{"n_layer": 9, "d_model": 192, "experts_per_token": 3, "routed_scale": 1.5, "balance_loss": 0.00321, "router_z_loss": 0.0001, "init_std_router": 0.0191, "lr_router": 0.00104, "vocab_size": 8192, "tie_embeddings": true, "optimizer": "cautious_adamw", "beta2": 0.99, "steps": 6173}
Below are experts of layer 5 (counted from 0) of a mixture-of-experts language model. Rows are named router (the router's row for the expert), down (a neuron's output weights, with its number) and show model dimensions 144-191. Each number is 128 + 24 x the weight over its row's rms, rounded and kept within 0 to 255. Numbers have three digits each.
After each expert's rows: "comes before" lists some tokens at least twice as common just after its tokens as in all text. This comes from a sample of Wikipedia text that the model never trained on. Tokens count by the router's weight.

# expert 169
router:138093154152092103177113165180103111121119134141112146111135148100105131144122113121106089102106155130151141147109155121115138089180135121163114
down0:124107098141128157175095156127127122130144131151121158120132124116115100142068130161149098129128111163089136122115136122116117143127140144117092
down1:122119164131133099163132132075148111138115154182099115093101138141146149159137118165145163164129092100085106155137127140141158160139108172119146
down2:146134139134100151091125107156132145118110152110169111132127103103097092102113144132127172153101132118133102180108140141186120153120133115143089
down3:104094162111151137118155107134148092147083106130109120153128091118094152159134133109157162178138148136171093091127168129149162136111101115111189
down4:139149139133106115159141115146106147092128114114110138176133135119144176164133146161136134148154095125111139146082122102105116147142125113163127
down5:119145104106117142100098097161128119134113134111171128124101104087096118138132120135152112135151110123117102150109129153111147124101143175148094
comes before: ", ", ". ", ".", "\" ", "\n", ": "

# expert 22
router:140125134149120107129107138149070115099087122109126137140152123148115147131120130125109113120117163135098140146096129105120179115164144141125121
down0:165132156162143143125099115122095138139127178118096124157132125107056127151121134130113111120110151112122151117124112096140166147151128141127086
down1:107137185102062108125098131129131106141085166163119102177114115167093115118141130141127110119131118133107141137157124102148162113140134136166102
down2:132145089116141122108198131146119097135142134132127136111122142124122123163123118111097129125177198104180083095161082115101149126115117138126158
down3:125135128133075146132080166164091142096134122172180159149115160133133089121106142130094104119137103166096102126071112133149083142197163113105134
down4:124113114113132135152161108145102139177115123124105134077127062114132134172114145193113108127102110133150125110145138125112139165107097096043147
down5:097133134142168096132146132129110097147128088093087127120131119085122149113111136105150092139146114150164165127144115115130111111164127131138157
comes before: ", ", "'", "s ", "s", ". ", ": "

# expert 14
router:122141115159127150149112136178145125110108112140118118114149148147113140160142099131115110118148130127086159143141116139077152126143112142134144
down0:096105148130114115127107179133137147112143111112136133124115143137146091130128132118101126147100133102136136124087153142140184123134123088129072
down1:108092096150119131124141128130126153120163126156170113080119153144128129138117132142107142119124120122095057163150091142125142152107124090144077
down2:109113123182139126145123153116135131130102099146072127109164134097113108135137149133120146150163139148127088137149151133167141129134154132154118
down3:119146156152102119135149110086120115183105158122112179166142119081140162114125147127115131109115149143108114094129148126119110131117119160099139
down4:117128119107158095118145148102149111129144157098097121130182117107108104146098180126123140130104125090119124106186160106163121143151094126097113
down5:126115124132150077140100133133083081112109127120130145117150133113146128128138110151136141146140132131098153164109120132141128135126125159119131
comes before: "by ", "to ", "in ", "a ", "the ", "on "

# expert 118
router:140113101120108120187164114137098110126109116121118139115126124128108140146110103132115150141145121115130161176114151129105145095142133127147128
down0:126113155125132090110088129137094133129117158134120135080092175112132102116071103129139112100137175141172140156114160140146130150128137130157082
down1:108117130127137144134121137095136065121130116084106164132122138187143101107140102173121083168144089108145141111113136127135143141123137164129146
down2:104169117133142132119119102097095152135085101115124111093156133142142139127151118140120126136098134130120130148164159093111135133158152133096168
down3:140107149108083125115111121125127093168121157118133127125084113164082114143141139138114099137111148161109106095063143149126151175146201120171137
down4:137130117086152155083112114114092142135101146139147142129113157134070134134129172099129116126108161151111081136149111139153124117141167140135181
down5:119138141123130143161153117147104142144102082102098169119142141103126105133132128118150087126152145103152122123167131120138107112102106151142167
comes before: ": ", ", ", ". ", "\n", ".", "=="

# expert 139
router:121114109129103110145164126167139111097104138138129120145201160111151128133117099102146078140141131130147121143127156123113154089140120157147145
down0:152141145129133127119143113093104131124128178187178163163139118106141117120122167142116118114154201131164132143066124163156078143100126115148128
down1:139139135109124112116134159128152120130120158111089140114156082130100117139124121085118117153136151112149190114135159144151105148105154147142197
down2:095112112111136136130109151158076118147125123131125091104137113152095142103162175149104172129102101149121094135172158138153153173141116117146089
down3:156138136115113153121172137103123086125122155105117119108118111124139123106125150127121114115130103091192089126145089153128131107139114126109137
down4:151133114117135150128120134135153128165118134126148159087148132131181142117129144068106162118131149146130134100127106106129106139088141121121105
down5:083144106135142154111150142108133150137132144138107098124128081122153104166118115112155147090136145147100133098156110082110150093139139141110130
comes before: "| ", "- ", "• ", "Born", "Country", "|---|---|---|---|---|"

# expert 138
router:151116091140098127167117132168141093107149109123130149123137126108155161126120131119128081092128158091127154119095155140107162136145091122117106
down0:137133108158096133093120153133143133084111155127121169099170147079114139098149148135119138126135128120146127180130150146164146174091132132114119
down1:145151163158092092115110138115092133119105141120092141112142074162126152075161138148115123110122147131114093156156161139100122149137161157098116
down2:154151132125117133145096126120159150135126110121124082112155117142105152094124134116140100130119136155100147131119121105134143094137124135156100
down3:133160143078165118156145137102119095112157151076109144131136098139141131127118143175113113152085148160126106162142150123107126082141167101132128
down4:155125127165144160143097176138168106093165126146160165124134152116137095168100135159129101178144112127122102128140136120172172135138126128169122
down5:155137135090116165119129124151101152123113120148135094157158149160123165158130151150132103145130124117134133142134126113157123151138064109105098
comes before: "| ", "\n", "|", "% ", "; ", "States "

# expert 94
router:131103147179109138145119143172135096104114118131131131089147155095094122112102112115100114125130092143129154122120146103109125107183145150155120
down0:111089138107169142169109140134116106117143114133138124110084162087113122091121157142099110160079106100123144166151149155160091166120211098167123
down1:073129089146133078147127137112128090148136099122172098121158116142157174119110166120099077148166139131146109152155153117108154163148147139126102
down2:110134171123101093154108130101122134163112117115151128109109150171158116142141111154112095100150141088118108142112166099139130104156115125117131
down3:106114112096127117158115092128123138100182124150123106143112141113134108167111136113125140112151140090122149163162147189134145156107137137104105
down4:144152114089143112133166145133126142114119109165125085148128163125162136114102151120139134101126149168165155118126116143134093187112121132136112
down5:126115122139107133136096143117147137137155113126123120126091130170159155115119123131187155154083098101119106172132109104138144114110176162130133
comes before: "of ", "and ", "in ", "is ", "was ", "to "

# expert 123
router:122140126141080122132125161174154131089130111123130105115167132086124171132121145120108096108124115102134119122115134135083155122165095169145126
down0:129135139183154142138125114118139093145141145115131145112171120113073126100150125132152142168124157130090139112124103123145137132107136177102121
down1:120127172109122135106130057123115122110097100120116094144130136099124148156152085111116173135094105151160148069102115087150079136139143146124155
down2:116156122109139136172127142166117134057098135115136104127159107114100161104109146092133175129141131152104119156130123144115109105116126181126108
down3:120101096140167153111143138138134131094099150127140130123125157115122126100116177173120105139163115136145153139161103148160117155180183111149132
down4:083147136128156069176105135102153095128148142153139136154125157097136134116164128125100113125136100133112069110109119114106141124153099108172142
down5:120144130067109112179100138117158113124106149133156180104100152096110159115144120134172120101152129183131108073113147109130117098129107139134131
comes before: "| ", "(", "and ", "was ", "|", "– "

# expert 48
router:118106134155079124130110115144095117115105112135114109140160133134120165134123135140089092101132150156146140124123143094119138089150117141133105
down0:140142134139135146123146097129162120088111115079129165118114125119173114120087143112110145116146155088120194128131126074151119092121148133134131
down1:101134155143145111156132142152106114099123084125140111084099160117159144095063110128095123113120134132110128110161140134110152141119123128102157
down2:135122102159104163114152149126172123115127164107115127163152189142135111137112074104135080078127138128124105080124142103125156141111117132102114
down3:159099095079150127084133102076133131119125173143164136149169162122139140131160088105162177084111137090112121141085125129145144124124136142127139
down4:095173126162098079159118167085134129125142132117129123141122123096107094124146084117086147174131156115165126110112141117115075110108156107191167
down5:118106124123126143115130144123123122121147149097124143139179142098153110139146134144124108204113147137096141087174120142074132123151146106097101
comes before: ".", ") ", "; ", ")", "–", ","

# expert 0
router:153145097126121168175117128181136095101109110117119124124149155110131182142096101127129093087156124117094174144122133109101163096131108136118139
down0:141167106128119144092123116135113087133128137140098129132121127152128124173124144073108091134158080139097119151099104116130127117128114184124164
down1:126146135117140117123108115172112138152113134085127075140137130103093149124112103135147140100109150147087081109130153109115115142112107114112170
down2:139115138133105152116131107134168135076124128089158169115133120133138137079100105126129126122114137148158135130122145155159100162149103127115117
down3:118121117129134124124147136152143101115120131134119155100190125116152140134098158138164153159146146113126168163126100133097105136148122124077090
down4:119158140119095126109122119138175162173142148146126157111118120100112126121122087110112105083098162105106154127121147159150140135134108133180150
down5:133109166149119160160096162136166138120142168169113151147143130127118071094087149120125165145121142164132121086160162087148100145133161140107099
comes before: "- ", "\n", "==", "\n\n", ".", "°"

# expert 182
router:125107150157117095147114112160125115093117117133108105107128115108129149135136107135112056092133122119150128148113110114085149131152110141109150
down0:135167169127080126136145153160092154116146175108116150064127129130125113125157131136099124115138110120150121091119149100128084140131128138169166
down1:146123159137139146150147147164145143125138138105143081176157109121099114062100190151167121108109144129122094124133153110112131114131138129172145
down2:193144086140152112130116079162113153152131085094131107135173101087118117135153108114122130137136134138169169158153131131132128127130113131123149
down3:124195130138100094133093133117103154116117102133128135153111154138146154162100128171103106124103142126132105147123091110138148126112134147097087
down4:186139124070117143108155113101171104169136115128092125098117105139110173137153159120146131130108159104107129125134125110119133117129135117136134
down5:137093143148113135134117127104166127133141176101131137122175105114140116091125122158103131168098102122056085124126163106113102144128130140081109
comes before: " ", "was ", "0 ", "is ", "— ", "became "

# expert 183
router:141134133131105102171124098181123113082138103092145097119136123107144129139096115114109082116138119116110131141109144131083155126146128149143136
down0:136117080150130124143132141187127115164150150112131134091079113137094075108138131143137145176134191096130108128122129116127170110139168129120115
down1:122147134105163112127091104153141139141130156121102067110152141153158100122165128142166138173121090130152148110115115142154150120157090105109090
down2:135131156122162167139090082143139143097148123148134140141119186125160122135133100138145132124116104094089144121106127179118119153143086134111131
down3:127142109162109138123112155120126110147131146096110160123149161145157152121145160111134125136110154132126131112096160091093102106100116138115185
down4:124137137113108148069084148169112149087108131149124122138128130095126155179172147110123128147140127081122177149098112109126169139074138124161124
down5:084121085133117106118138136146074097130072097127132153112131156130127121102145109142185179117100108093141140163156146035095119120131111132107155
comes before: " ", "0 ", "— ", "1 ", "1", "X "

# expert 11
router:115093146129076152152105146169111094110129092125119116109141155143168158128091088124110099123155113097139140137094155110088166113145124115134131
down0:134123148143152128188119143176143135118174121138181113141090075098080140144136110122108131161123118138146148138083162119103127145120174150127108
down1:149114156124159177153106129109118143129153133140108092117130148124116140126157186084110119127150141136091145118102125116142151161148138075139118
down2:117113124106178167176143168139141100165117114144148086116142118083119131097134149124102136155103139162150124092068116142130135127094116140168134
down3:124127158151119173141123092110119130126126097114125138158136067156131142129139118100147143116189106109151066133126147119148051091176122135125132
down4:121109119133123153162104084141166144168100179151107128071142152079127106129134156131148169130118128132129101165136075167146107079106157132166156
down5:164131111115092066076109142137122130129135127139122140148140151144115138123134118117199106108160099109120142113126129126086119123088132126121120
comes before: "| ", "/ ", "to ", "by ", "in ", "by"

# expert 117
router:126088119130139110165146132202137104101133138101112126115165157075140111137114129122110060111134134113133150140113164120122124101162135162163121
down0:144109147121119146117118126140081122149135120126155155115099146152121113167176120130158120088148116113112118196093136135123119095129132116217109
down1:141093068147067144080137139139141154088120125143090102136127140138119111152151125086153182111139149127142160137163105186134138165103150152124101
down2:148149091160133084104072121096130118190117116110145117134170140125155156167115116153111107096151132143096090140142124113130128143103078112134118
down3:133107121141082115140094152106103136142155138082100130112114115071124111125122159144133131184116166113107169139154174115109121149139132125133135
down4:116122172147113131094154132141107113114132135169101118156102139101132102109163142139104138129127126181146092127155125172103080104106109140146104
down5:130116126107097159131122133118127116108155103108122136110116110135133174141086152165109125152143145142144158066148101129148119124123133115121114
comes before: "of ", "to ", "and ", "in ", "for ", "with "

# expert 52
router:135093152150123074141107146154139119106121091110123100113133151136115122114134106126099142098155132120135117131115139122124178108124110132125117
down0:128101118096156102166102131166132113122123149124112123164155150118076100085122129133131113128113140126150112133159127099090129139139188112147135
down1:146130140137129103124173145149107110136095134129127120127127133146124134142128130149159119124063133146094101132090063117118132126106147139120138
down2:106101096128124143131132127126126102177113093127164117083170149143127145205122095100103128068140112184141093154123136126122101132146164122119142
down3:102137126119084151184128129100113128149120103114130090105144141147154156136136120117132102118143119168151135188137126129162140127112119107140083
down4:131068146113172097115120127103169160088160099123085112119125141156111140123136122103089155110152162092098158153114130134094140169117104118102124
down5:124113110157116126163109089151067115136107172131123132129118136115106121175118123091174114124124088135132153112147133142131127115126119140137111
comes before: "N ", "% ", "′", "W ", "W", "E"

# expert 130
router:136116117156121083127134157196110094113139111136150129110143159082127148137122127114114105099135123100142153145121166087097157098154129122142133
down0:136140112125115140065146068103150136105128137114087134138176112142096101117116120110152136171124097164133094113118132081117127133147123160104105
down1:147097083116141143135151132138136129131113138132142140127146100143096170139124123151139116136140141122144104169137079175142142131120168164130122
down2:179143112164115122126146130117075139147128119159115150113080114113103125101144141114114144094136135133119134164150120122119136122099128159111123
down3:153121154097123138119111100138136138157130112116127137129114123139108108086141135131152126103136152105118148125121101134157078054123110162106115
down4:115117100154149136079171146140145137156115178132138107157108120104141114144162153129096130146108119123160100147117118132088135161164110154124135
down5:085135194166122090164130145114137133111136121118131161108145084129171160130098113107124129171151120181158127109127073161116071150135127103121092
comes before: "of ", "(", "and ", "tick", "& ", "School "

# expert 69
router:129129139117124133143140144161131142089113108096105103119141146164120154158095127119105125130133111117146185137124150138103122086147129133146160
down0:172134111136112080139131115089155173119125161116134130182137150090139102137158133171170109120153130109107130139121128156069119178100148134125144
down1:129104171073098115112148119085113096162115090120117077110138141124179099139132140172113106086107100157096103091108141138158129122166097122125102
down2:095152170091106132095144114114145143140117120152122149120116114123143138149080170136160110104145141140143161137081128120117136154090138122128111
down3:103100106137142116097133109123163158128088102114131119128078142119134124101133120154116095080158096151174113135134107078096138103134140097092127
down4:155130069108119155133122131137126093150088168154123145117090171127116149128143189080164153157162140144143143145102128123077104087133115148144147
down5:117071098141143131176109133128113156078110145093129148145135125146164138170155128119100119100130157142128136147138131097117147134118146148147133
comes before: "| ", "|", "(", "/ ", "ft ", "m "

# expert 1
router:147152136126086112156116107140135082093152117108141105117170133106122131104138115146124132082132128124134140137122142129120145083158131151160115
down0:169161124097096105156108125158119155105157164195143157175122127143087108104120104111154173139110105120140153131103136167140125086123120149136126
down1:183149148108114116105109115133135123157094167131081118165153104122107112125128111159143124165113114168123156135117092128147117113123132108113177
down2:109140124121125145123082146111132116093119101145136133128096138140100116101158093146118160129175106102116150135141135148168176119109178163153106
down3:128141158127164142104088085165124123100154150115109125116137136130140124163140113106142096134109138129119131124134055186105101184121119131088147
down4:168115136125157105107195109135132129136108149154153122122107099128106099112132157156122162149086138133144121069114111131124112134115136120109130
down5:147103133097118114149159129138102147131135112124154122125126129137116128151089154151128129130103154073159127129114142182167136154138114083124138
comes before: "–", ", ", ")", ") ", "), ", ". "

# expert 136
router:115115151134088133162144093151138124098130121138126137133128137148147150150137122149107082109138143140150132146106097131089156130136107153142110
down0:124140095144160133141096120118129114116132156102133163145139163185107093126121122127127184161104146138126125105154111132147160173071111107139146
down1:104113077146131148148132146105105169097113140105143135127153116122147160109145124135129134122082135131100161073152131131204115135141098137126155
down2:142109127105123133126172150145095114100130138103161134124127091123131172123153187157121141132109117125183112112172076117122105114135155141156132
down3:121111135155163149172096106074132053142124178103127121130160074144155142124116136137103064112143095131102135150157112080153147151133116134113133
down4:120099152088119129165166147124151131126154162085124122125156114092142158104163143152068118140137112144188129116091138152124173096150144118144161
down5:132086116146122115110097116125116144122111180144128139146120097111128140090144120095128117121136087170125113123131143132125165136118154155106106
comes before: ", ", "'", "on", "; ", "o ", ". "

# expert 10
router:129132098149122103110097093157143123118105067122136135127131161095158126166141134115111136104132093131115127135137182103076175107181134148105110
down0:139167086158079135111104160160154160124136121139128134096120128125111133143121127167140118131149099093122143133169160114100133138126122121098119
down1:152163097089133126137164141136128115091139138089152072143134142148126155129166087164107110121154145114119111149142131091112139133104118148062101
down2:187119098114098133157105101148151096110137130146120105110146153114117123123138113164165134119129096099102158145128163109142125140163133087107134
down3:149145177127112112157105140126160143141128169159112085111145086147103120137153162154137140131127130176098147128165138159177119123114133138126126
down4:112165132145119104081161155144102131165121132133099122123108099129129099110124117125144159138123153108140136079102121102139142141119141156120135
down5:090162126115130117135150152128156089099182106144119116117093138121143172112104138143137194145133131111113142145116094108120136116132125149169073
comes before: ".", ",", "°", "% ", "–", "-"

# expert 4
router:107075155165128098167127107141134134134118089144132071129129148109132116130113089121107076113117128099135156121119171120122123117153134133149129
down0:103123094095107112154136109119165086137138150165149128136120085108146123120128136121198103108087116115100135158107136120128123153120152094168111
down1:127134132147113156114173138102134166133133065120134075083135089121160100132160131143136124093158112091135145164136113131152140137131097115093118
down2:134118093107092133119131130161107161104124179190156126123116144164088153138068144120103092155129156119167136127128113148136167146166149159136118
down3:109123125091162102125134068142161143142112184107125098118166118165198083126173125116117134161141125150143103100093130118163130122148113090140123
down4:137141122121174138166115157119121135145137132109158076129108147097150124155106140140138140117145150137145084131122140117091123126100134091086180
down5:115134111150140115121105129087133093152162157148127106094097132117105095116175126099094124142124119102114140124176146137134121147172078099112114
comes before: "of ", "1", "2", "3", "4", "5"

# expert 30
router:130104150141106132145107148186096095097098106118113129104151123103132141159107130113101126076133120131108141138080156140108131110147135126143130
down0:103178120179122149132141107144096109138173139142157137140133090109176126152147144138147064128126156115116103128158170150085138080155077133105147
down1:101124112144116144107147120132144096104128150115148095135123175127145143146141140125113148151111148090176118157134193133125131139164123120077100
down2:166119100120108127089171133194162103126104154128111110134134143096123129109135125124117120104094111133136117135146108102108157168163128104139133
down3:127165147115100116140121129157131128119147112113128107136113165070114125097121131106136138122101185136127152118106109111107154100090099139119131
down4:112145121109153119162122149154137117172117149132134105124115088131101096149149139125155143138134160126126127099101155107184105118114135112107119
down5:129170100150132137177140104140171106184133110118116088116133123155079138121130107106145084160135121117154131182100120115160153101146139095097164
comes before: ", ", "—; ", ": ", ". ", "\"", "'"

# expert 75
router:122100145147126092158165149165132115094155131124112123096157137089106092125102093118096128119146131101121166149144175128123147130161126164159148
down0:071115167139144141145112142140137117165158183112148116085103165091121087156104156103147132122108134153149123121135117137179150095113131122168148
down1:130105152110134150164113091116157115150101139105088132101118133162136135167116081120105134132111150177107103133163124142145088104154143135094144
down2:120131132116172154120112123111082142140105121119159124081101179145150080097156110117148108131126139123137115164163129144106146105087113149142090
down3:156155155112106102094146102093161135124119155129157148115089116144087133151098161109109108151128095177168102154160123138137113089127120108102156
down4:146140169162102105119101151117135076136127152173119093139089087096121126101130160133159158132112168107127110166091092108111139085108103134162116
down5:147161110113101113092163130147124167110112100118150072110153138147115151092114156095153145150143122132087162149097085144104124108158139147125093
comes before: "of ", "in ", "and ", "was ", "for ", "is "

# expert 116
router:138102144170128160169114141167146132099116147111140089105150128134144133134129112133098074079158129133130134165101141144084172094159115172154136
down0:165116091107120125141135129137140112135146087103146145124140132164156132109146112139162109127109112105148154167134144142121176160122122166110148
down1:120146149141133131113133132135140089125148130150131125154146089139145157177128169109139111086130131130136109113138097138105122118181149175114117
down2:133108152143114140119134106166106125067134183108135172127142130157122163125093153105152126132131134138127113142132126164122096153143165138124095
down3:142121136104124155114133109124100130115107123085130125157132117148160120092146117103156094111117122115137142111115099149131155144180159108135140
down4:097135148117117120103101143151123119115132096128196105108126109131196117105092120116125121164119104114182147075164100124109111150148146118156158
down5:172145131175138108146109158121127138103097043158159128158120068202101107142104123120118140125129123115117107136112125117140117095087132142096105
comes before: "==", "\n", "career", ")", "- ", "==="

# expert 6
router:110100137150106111150118143162135106081107124123156118123136139114144157127114074124113124091163077092132145172116143096114145098190125150127118
down0:132159081110125113079149123156142140155127085142153180112131093101114158152151142124151106107129097115125149095141118095146106184133157111131125
down1:181132129121156152129121126110139135085100105095102089136123139148134153093146126116138154134158153150174129154155108141135143133115083151132163
down2:133091133120141180136125095099119127100149153147080102137142137148121095101128155122142128114134103128127128134115133129133146088118137109107137
down3:148085134105115134151113140160160108129111117113113129113141123155173121094165092163096130117154115109123128134152128139086133122124097157142140
down4:106158139136140170134099124125143150168123128200113129157103131104136079156123147140114111120118161102129124146126178146119127117095164136121180
down5:155164142088128109147130115126165158128108136128117108182123181105105165152143116139150128090140110150120184121156123183149136115100110155148144
comes before: "0", "8", "5", "6", "7", "9"

# expert 129
router:122110119149109073177163127163130143092135104138132119128158145141161106109137098132104092102118095143105157150121149095112142121180096113130129
down0:112105133153099136109140123105095116137102180104134132126130083130120089115153118162103126125143113084116152143115107136100165133099150133162098
down1:088074121142132131156100112097100179161091109164145145117168152112150156139113138131122044111137116128142148125165121123125088116153125137144079
down2:158105159165102120124165124125115124129148149101109142142154141105105109141121096109125111144152148142122147135128112162130141152112116120137107
down3:159105140141108160127135124115164148145134112118117124122144142141115109161160115182110112127118101109114097151130143117137183104107135155185108
down4:111121103094155140142131118123152114136090132152173132097179148099102148060138173104113142143080083132148132124124127147159156132106115170153124
down5:135113127116134134154150093158162163112119124155144131076171158124085128096098100164130112144144100140128115123121147111117114092120078142127135
comes before: "| ", "t ", "t", "|", "ter", ") "

# expert 140
router:127143151123089113155124132179097104115131122172139132107135147121124118115110092156125101098156134148139148134059172118131139124145118126145132
down0:165120086090153150140082142140109125107132109134125112114164156147141144070116092140110096145121109134116117093123093179101081117141137103153158
down1:115139151114095096109089137138119099131152106100141169130091136087113142110117145160108139125120175111146145097150148113142104141129167134127104
down2:165142129133129109134135118123126119137138095110176103142085129128149178145103116126125133133151156108139154107119124121072125108144118108143148
down3:167126094101150117107116164124142160133141150130139120125142159082093156080120135098169129129126111091159158162118180090134121141134130154119127
down4:127115157138124146142128163117138129117123151137113118110112114105183140165097126151138121141105137131104117101169100137137115151140088089090103
down5:139120132105140121134107118141091167170144149145120113091115136096119148123119149153160120123111131179150107149125109084099164170108131165140170
comes before: "\n", "War ", " ", "Championships ", "- ", "Cup"

# expert 31
router:145120181165134109168140136171149085096110126145110126144192160113105162117128083130104126127129148133129136150124153096101101095195139155152121
down0:147138104104136066114131094150135141098122131117139140117116128111151082123145094168060178136091145109114135113125102138114176148131124135153127
down1:165137150115127117128113125107105071138146150135134151101124160122176111129141117139089132132141151134106103046103125154112123115146188124132140
down2:109123115185139095161173114143166122109089125134139112108127118082102136071087182105137128134094153129149106125154126096157096102131131156182186
down3:127110169119074105100116151115142082173109130130133140096113111150119142191140134102116100141102101133165121131114122136139124120121077138121135
down4:150155120149115131094109065111128123176123187152157137105123134144069101123104146137161175150093122137133171080097112161119143111113120131131125
down5:103125151129101140118103142128074152136203166154140161123127144121109116141122169119147131141176164102135139115098142155101125143123134126120111
comes before: ", ", ". ", "ing ", "ed ", "ed", "ing"

# expert 80
router:142117137119118157173121136167126116134149083164143095125140136136122094120106160132128105113127119148123140153130160123099133131142126173119109
down0:167145140073141134108127133117116169137100131110142159127176157187072127116084160131143128090102144129195095147115165094157144116105098118110154
down1:121135087148093191133159119151135124153117096132170148113174154114118131100111137109107094104114147099082128080141118110121158128102105119132141
down2:142149130166136127126107143135178138137128091136124121103150176116112127095117136120068159163117131149109116125111173135082107128119088114111117
down3:108135117118104128126142153081137160112165168182088151123171121145104156171133142136104106169140165098124149164116122162115127195137183155116111
down4:144122139129111130103140171108130150144130131106170110115116088123136104137122128180130121116112098090117108140138154137143160141098113117115143
down5:089172151125182164109144139097115135158130170149103084141120114118119137128136122123104115093108131103101098116109163122122167164162084091165151
comes before: "| ", ".", "a ", "|", "0", "been "

# expert 82
router:128100124143111095154138113177134077101117146129111104102168166156162144151130114120115086105144108120100179146132149148085162110150126139143131
down0:109147085108117092128170174152112175150139111154106082130129137137142168080114154117110071121117077115124138169139116136145144140088130142113144
down1:117162102088125138125097119155153168129156133082119125161121124125168108159149108097118141107118196109158129124076138090114149143133161143116157
down2:109132150102127100168095115165125142121119090101080140126121101177118114164107119085102131183172144145140138111134085168151134123069102172092139
down3:103134112140118103112135123139135126152159132129143088147130103128125123163108105134117161096125099135134190126104107115118114129133164096144155
down4:103164148104154134142116157141174147146135120136099139125104124130111113103109163126138140098095142108090098108180168130131128135152103099073183
down5:089134148090134144134111158143135117115111161080139122158104134162132115131143092137156085153125152125111179143113102114159156139100115147100119
comes before: "- ", "| ", "The ", "===", "In ", "=== "

# expert 153
router:118111101148124071160121125159136126161115148128138110109171115129142105136134107138096098099136133116160148130136175069101160101164121079116119
down0:114141117096130139103117093122115154114148137139144121136115156123106080086111116118167142173133149099135130107121175125112110133173173150140122
down1:181137088109122114123131113107145128156137106161139094126152134124099113135142118118129096166102117125153120088154137143124136119110140118134118
down2:106157156126127085058091071120111123137151152149133141147130095188153149139136118150141088140113112120106084097147158129106126106139143142113124
down3:143125149145123134124150162101097068123121123122076120103106107138078142126123127127115119105118140127121110135130109153120140149127118142109162
down4:134118159122106120148119119110104123166109141145111137085077145134121122195128098129165117172101126140097147146113135100131120158149169149138087
down5:117130141086135138120086145125132094119106151124154127128128118147150145099150143127132088118113143143070189106164107120165149131138168114152124
comes before: "tion ", "tion", "t ", "ted ", "ts ", "t"

# expert 99
router:115110123133139108150116123194137116071125094143109114113161126115122102125123072108111068128146139130133153165109183132125148114118118127141147
down0:143097123117114146113133143126107153165092085120137146146104120124097141136086173134132112154143132127160135123092175117159157115105119140137116
down1:129080123109158139127159158158150119097097163099111107129156147107109112155166137097129152142126142162116155097162094138133097159144134129078106
down2:146162150141105131098131111114121128097082125122087157112099132094152131126066097119111093125138157108130109114174125124157137129179120123095160
down3:118124122105081119162170140094138152148124147131135109143129133104142114103098098107105077142171134143185148148130140122147121119127096102079095
down4:111138094122125131113130143103106098089106094096137136102110115106094118093117136172126055106141123114130112146127153100112117088144104110134144
down5:104146147119138111154132155107146160137158144111163143149098131115131124117108138167116112166149090105107144105130153098151099139154133132114119
comes before: "of ", "was ", "in ", "for ", "by ", "is "

# expert 59
router:128118120151099095137156095151106124105105138116146123107145180104113147136143136085129088115150109094163137147106161115085178126170127138144112
down0:129143110121111125151131137132107084099148144130146090075166108080154126143134124153095096193129107114150145118123109141113156154108139102178086
down1:126167106113112106128153101100095098127161172102185122107121102090115132128127160156159122103151064110128136078113073139159136147157119159128128
down2:131115148192134099143126110122157139189137109124095117123098145152111134115094103135105083126136102123136084150142142136107158161097130100112126
down3:149134106132140137121124100128139142168125089135098185103113119153147116127120076152129119100093136138107066165155170119123150092096104121122104
down4:110163129132130126190102105136167118122153150098142124141129123143090141075093120113117123147147139100128142141126116114078135123125122122139125
down5:160172129130168110126153102128135109129105134127082176130131107168100178159107096120148132148115107119105104100180106121112102111148124134110115
comes before: "(", "\n", "in ", "and ", "\n\n", "of "